Experts of a small language model.
Size: width 256, vocabulary 28752, 92.9M parameters.
Experts: 64 experts in each of 8 layers, 192 SwiGLU neurons an expert, 2 picks a token, a softmax router, a shared expert of 192 neurons.
Training: a variant of Muon for the experts, 515M tokens, 3931 steps.
Below are experts of layer 5 (counted from 0) of a mixture-of-experts language model. Rows are named router (the router's row for the expert) and show model dimensions 0-255. Each number is 500 + 40 x the weight over its row's rms, rounded and kept within 0 to 999. Numbers have three digits each.
After each expert's rows: "comes before" lists some tokens at least twice as common just after its tokens as in all text. This comes from a sample of Wikipedia text that the model never trained on. Tokens count by the router's weight.

# expert 41
router:551521435522486484539502551497511568588478590493454499481533524520515516553513574496543493483505472500537427535576542479541489492504552477441490522455493498504547465440471508450500458492510490465524531503453490521550507538468428455475511439511415442461541478500506453496547535499425582541449505487488462454508505439451477528493471506512469477456501518581445559461537501535470477565495523548447461505499474488523544461505467517536525524442481464498533453383557502560448457549494439524444500516493508524463456556555436477504519513528448483395414493505522505581477581505505569538598500457580524479494468465567524547503521585510525460529506531564489529549496490485489527485518549496508400462531531526467452511492440536456493437530429471502529454492503503529581508540459442
comes before: " the", "\"", " a", " You", " The", " October"

# expert 26
router:414505508562543514377496479442568524583466542448470500518468480605524492552522520451517453476519547503418463494502512521517476564521483566470459477505490487480503509523576536439519512502513470458385524474457473500522542421577609521501431496543516533470496461559504547460509454454484542492488526515485464468443493494483547463479527577508450442464533543540475505540479450512497484483517538496459443392502465472517510490535497484522460471536513523512493496445569518556492506505515481481513496508553563522522581451498488490441520544493541547494530412524571461512442437476525451515578481573524540536481497418483532442405518453521495493524508448479420517529556466447472541476495516555491549489542509472521441482475538498495436524527493512505470485515492590477539471572524505
comes before: " 0", " 1", " 2", " 3", " 4", " 6"

# expert 57
router:465482452446513558485511510542567579531484450411515478520465534581508488555531493565562516498428507524431478468541484533494491565560507550573483474464488486458536531481518504492493527510550514526478506474479537444512446503499545492537506467523525540426471496530526462495499430513558552542488444429479490503456548561482512446499506502461623510571509488378533547473494485510538461487500485470450501423447526541473559428518512571522458544528475534498455513469438499449520543464451513504567551492451509441489543452493521521466558544542602459522473490486462454509441484539486438448480571590444478525533555490464595455494515478425519454486520567517458519429487526466447549456517513421484521467484507493519452535473488488526462460530461539498483550469527547458538485465498481
comes before: " |", "7", "6", "8", "9", ".0"

# expert 10
router:490457517596498511435489536515552532503500455466553542503567499591548518557520556467527455513433499488454541457588440565540466522550459474460481512480473500444577526477544503495515507471504467476475491407442486529468468451510582539526518554507483516473476436575476541400470494506492527510501490428485517508437550542460492453489518559468540451541491412457520441466466488487522427456509505461477543478489542486414537499505545464466440542559540490513523554468491511507495556515477471463525561486503566461515557514446539522482519519510597487460541556490536530536435502524562469505553500472433536554516480444459551536537500486520592521464417514477438500492402536468521493398513549516479464461529528513464461496529466506520497455550450533446518497491505504442514523495471430
comes before: " |", " –", ".0", "',", "–1", ".9"

# expert 14
router:450513526544548471484449476596478503418469551570479463536525562481446453457511432436515567571512502465485573516463481478473507465445432474460469436509566544483532539492569519497506475538539502467510431467451473501453542500513542482492514525523486481513459470418436515508504532488480452490517513473489577492452580520473446455503530463527523498540501486533576567522499550458466535472493433507498531603448551436561465527505496471516522529560485476518485605473513479471529501488538518503408427493468472521587567524550586530444504543512500492501515537562481532501553437537491526465457493444442490463516535448511483545484524493463511527545500422446587465528469458440439537530519445516571547516520515508467485439510449424489537504449506476535458485480491514468443502523534555
comes before: " of", " and", " in", " for", ".", "'s"

# expert 18
router:480548460571542487558454552463500517477536607535465537547539498423430489432501558498480501420549493499478497597544548471538519445468492478533513565489494487475505498459497498503523501514508531518491576456469470498518470504475492507506471544485558465553531505488601499488522478507493473439506445488554443480524476465617427475560502508509534491471529506474511512500474517572552487480515529556491457521465445469529377535409473472489535526460487547480464538570442470490517495504522535460464530498414453488489534443484416532538464502516527510456511422501408404537561504569520458545439475520505467479578446507549532510475501502474518524543421483517535509401468487549501499541538524522514466513512536446528453554486543543549464474478415528440492508514487493446523527515470562
comes before: " to", " in", " by", " that", " on", " from"

# expert 8
router:481497389542491542485480484456511522448573464551513477535400537505522487446503502512531496435597439431531455455496469490538471420455448548545517555506509501536425490535545507504542522560477491537480480459450484488420446524469583537540490428501526466511481516429477501509522559574564454568462526479491511477498489480583580482557486487490525532516546491451472542493518446520452507561495465502423475531520528528467446538487498462537465494558469550543445527452502525437543462486519506511562503499391489551464470504507550533509500485530478527563477477510436520478522521481481491485613414497408537505456472516562506519489494454494530498528516461492553521502449504544492475463489499390502471538489569565553487547567542520499463561517511493504519506479476405480472465541523485
comes before: " the", " and", " he", " but", " which", " it"

# expert 31
router:460478542484504551401498514519574505573454542485539496506545468545508457547495564465462474551424460483516549525561479536508493546508533542515490465496470544451570529515513530541519512502497479511511540515441560495602527477450521526557459551543497555405507509460484516393469527475520514476447525402469516447409518523471435410417521472513511445500484485521475550440500491386567506543552513448392450479452510483461476440570536499570438486532498487517518536516535530459471500510476506507449514486478534498521565451479519503456577529544531429481544500531508500566479485492555533471536472489475546483538432457499509525469451477552467525481435532554464456467489534449518534475485550520473538419520503514462452463448478469544482512487521472567521517502502525472560518513534434
comes before: " |", " tick", ";", " medal", ":", " 12;"

# expert 43
router:479574578454533518537474556446517498488495562478451493447550481483468503488490488560475511562534506530496565575478497448500554477510485481449535500528517481508516504531534476563528486453522443539511441385455517500538533480459459476545476569555578520514509499449596560474505497481552439447483472497465500457477544411548473430478512524493485508548427477524472515531514495451537462444517468564485467539497551499501439519529510487528499477527522547464480530516464443477476514468560488502413506520467444450447545533592481434568507518472522537491511478518487392475549414585574529511450494459496404468519409491587404541504538533524481478530540485508505467474430566493496524488455481479481520482486500528480468531447487506500449538534498453528486519449559482532561554480475565
comes before: " in", " of", " on", " to", " and", " by"

# expert 61
router:524470432460502519544497494479469524535550510502475432492500445479511483472500587548564488490467469477472451418507446478528492478502438526541513572477534532524439495565474498438495496506546516477428536525523501555505486526496426444506516437428446521520614487461574467581518498588530585495565478480529453492523455422524461588537387420474486515611522513497550518542516453536419493476485513565496500530473518501566512525470492539474459535526474490468489468472455509490511486517523485506514539503434473533534463498451511467503509489533465375492474434574539506453536533511477493498501514451579519451491581511457501539491469517525538474462593475515504519498477570463500524549495543530481432522508586445514526456470560529496545577517473493498469475515475536539480514528446492
comes before: " the", " a", " his", " their", " its", " this"

# expert 48
router:492538521499538505519497479568508557452501502545522533506523519490494486474449479535536508436495522473551493523465502429513497462423518551515475513501515490524488501489508495392475529461521452452454449476540506451433402513532500536509552497396536494491525497390502513518475515588521463478473511569535483492522524481454443478451504539520549517539508519545449607458482532493489486447474553457480549575423468430550488486512501484558508490519558482470526562582609474534482493483557486477532513495554508530485496520497463563440485536520529479459527555486436532506485424546478519437548475503538499512577498482520539587449476461505616513483539491444611550560482477551461526470502490474461552411532508417487524472445521452480500493532495449476524433531471469449475453527464524
comes before: " a", " an", " of", " the", " well", " born"

# expert 35
router:452483516483495518396472515492578529495472476418525479455525468537539544535475490584503516431439512502506486516541405470480482554556523481553468548515521509464527466489483506521458466470517536554461461505545551426556452431482486488541472554577537586463483474491508533532495464512494508488483545412485527464447526559433516519503489565511476457472463451517453559460516496521548478508538490351435483462457474449534569458490530465555504502520459466455493431456423489520516494537425565474514529472473555457511557527508551521486566538528582434533552501523494500454442510497555464473549549497478566506548486519502491463512454492533498483477412606481484469463562533489545468495528540453456521540488428512550482535525514480528504520487530540530468570523567522461536506453488485
comes before: "|", " |", "|---|---|---|---|---|---|", "|---|---|---|---|", "|---|---|---|", "|---|---|---|---|---|"

# expert 59
router:486435600545513476526521491549425491552531452513454531532525545469464478514507490424504539552536490579434552554527525527489545521493463508528471518535506472517550464514500503504493510492504518592506498392465549531478504529536506512532488471543485482507526504453494495368507559495513472415468496484414506514494537437490469496491545474466455509508429509534589477481546596492533504498465441559496480584462488539548463501595556466462479484506487467485462520532508451420512511506594502499434510547432470491525518511533541462490522534506537551463499543481555483521515438489471490444444459513548463497466491507580509486552530527486499490539469447465512429511445529526452480457457413465500567503528411491479507434499431408476594553476497475515522521479433520515495507570526543
comes before: " of", " in", " and", " was", ".", " is"

# expert 39
router:469513463479510507448425474476507473464501489560513474494547525481481583591518473445520520538508518553527427524428445464486499419557461520577532515502533478504508504530467532504513450505502475573459491496536529493488569468469503464533533508499445481500431501476435517521522494519501535476469476464506500491519500505533490583617564513494475486457501478490473497501532450517490485534548515382492500506509454508535515498411529475563432453524493520467502451524438483504506528469438532497490525484550499483437481559591615545506506504590556469491435495494411537487464478448484505510556515410446518568432481490559450529554481472530466505505536603438462539550577497486534490526505484429418570550458525510490508497515562466543573501491536518519497493508558423430509517523458458
comes before: "\n", "The", "In", "-", "==", "==="

# expert 1
router:517541491578544479511497524523472526478472592545542538489464516496525540503470507520455537556540516420465460526511525481455512459437474504525589461453478556487510483476480460504524549493502493535572516462535482556498428421440523515501495543604542497458471489513447529492545559474511522426574553488497512488571459486543489483497489534495477490477526501488468545453489492482529516564568504463490492548531532482554398503528441461487455502501499535508548557535478502444457537514507527470465514493504455482447499498520389496578499512485387513472494477485514425495603504569551558461448509492508480516465456418508454474472569457550454541497572441475595468529501528479524466575454518512555433441490470517481479520498439544478502495481505421524432412499513450447483501501572545
comes before: " of", " to", ".", "ing", ",", " that"

# expert 42
router:509524570625489480496499526509385510499504498521526461510563500540533436530503476440504538574459489541481625556544486526528510528441506489531427481488509548477606466518464482520491483467497461548496488485508509439564462488526478517512458540482477509506492481462486551460485509491556396470521534472476517489512561435490518451503514474436495444536504479462585571516494521443527455536510515548434519479447511469539437495576531488513479444519527541491523506531420494366500502487461579474507510470476513491504478452562554443491529478552562474491474489521491499483504417520496559455456518476507515503449513539489525570509522479515501513507419477553522482450510461490550533508461442528470589491439434487488489508526488424473572557450530528513456565539535523429557494421473519
comes before: " of", ":", "\n", " ==", "==", "s:"

# expert 51
router:522478595533533511511526485532489530518522515568536567510572512560502446483490480507506544602536419456493540587502508446542468501492509498504465436547483526449551476538503520493492548522477485512459495471520493524501492533527443475473496470541453512485441510400494552422475569501541519504469522495472519489480538476554577443523510473520533434456519483491535486508494504389498455552521522528483467501379493478435414514552482457489479493615561505491504565522467482423487522530503581526452574481442523486518600469491518453472529505399565509462513486555474537551521491493508507475443526497495471508525425511485532541445488457485531525513429473471529478498439504478486543461519496509424545485464509553570448425528498485505526472471555478508541516473458479462612482422501509
comes before: " of", " in", " for", " and", " round", " was"

# expert 11
router:467487434477519532502468469495511517489523481455471486546455465516529469569477517496631528446525501511428446373494505475553464484466514513492475550517508478463397461557457543444541506502535504440441548526478516508503451489450579468528610450488459456502560509498582482523523470501464534506526503512524447517530497453516540551497477517523480445473539580565536494496541453474457481527509544568418498503493512522516495560480539473559592545415509512533442466471467483455499483528564443550464521475529519498507512502588473463465485434546443505456539523530487451464518510504425506478485509508543559499499497509568522493436462539578510441486502514511519508541475465452485461499474571449449509484583578534505429503467600510477445491506495479462496518518520457585545566498487515
comes before: " the", " his", " a", " this", " be", " January"

# expert 55
router:548475455483631472546495499484436493483561495570458516485548489458472478502547536499500539545504500490472547627478474475474455483528515523405527472500460529515571458503518525564513571537521517523486557575520451435559469554452455570525559462550533497541429520455519497469513490480511450534483522575507512534481550517579500462566538521475447486475568468496499503489456497480502525500527561563505489561472474494527455512492472443529447484491533497510557563524451471467486452558481501462477468483475511531572553448500464476428494517466420536453544513490514463428494508536497508478495485544497508461436492496494518531543622450487490545447436463562459475473441519487430582398515466487419450488532515519565497497534456535528493503491474472491524426493458505476446509425539479
comes before: " of", " and", " in", " were", " are", " to"

# expert 37
router:571501506563587491473511427554360500515546470586473507469517539482494472504528520493467544538439540467482556558511536494463505437469520477486483460510454527476567516478510434500519526504578515475526472555470547457538559582471403529489530491508533464572517541432478512496497566464492431492545527507494512527534529481495497434452511457492489431457517494513503472520454492484502548497481465536538580489509567436553442512523486488480461524538480566497564475533539448535537474490526506538463440487452541528448463487508497440444482468540440516522448494508580516478527555484501526501486511451513540467383539489501515564485593478530385552491430444517513465526499466474477570475477482532600585482468496529503503510519478486446579481458476461487463480522484485532420506463486511
comes before: " of", " and", "\"", " in", " for", ")"

# expert 44
router:468537569535473475488422463507531519454486527502509468490553469518493454565506530462505467551462533534492435636518480503551515563543453503555450500511538484475460480537486486488563473484522467561496494466522456484491455475443472493500524516538474534484448496581454519514470501564512453489461484464504469533541506502510494509567527553533490496499482494483429450595502519490518472553571496459472532491485495528546548501434513477604447460549493504417404464497486462605522515495475469465471494462505492502534463468525592496519470456586573493512499503503473473414446479439454405472502456432445540580479476543489509509524464564534478494515508579455418539569540524536486516464562494546428504509498528505487492539500603421510501514452536499539485453469497520487518475495597456
comes before: "-", "\n", "|", " -", "2.", "3."

# expert 58
router:459448522533517496517542505466474516527513473530507474530492528465477483551482528509571513421465492523440447401542503514523477522476486447540480555558500534544495421536465513443489513467511515470409517435500504488493511527545616506485513467387426523522608504427558490458504544546477544483544486528534439525525444478528479560482472497504466497504452519496561498477525502547462506522443507520485544520495496560492568542463586534519501478466500465488445521453446520493520454492563443536485515494508523511549496471550493488534560468555509485483481486478524498416456536481367460532558408567586537456512505496541586482485461561543525487518580452554502499506487474481517474519435509477434554439498524466519516454467536502475502625502488459473483477502476550439530539537521441
comes before: " the", " New", " a", " South", " North", " San"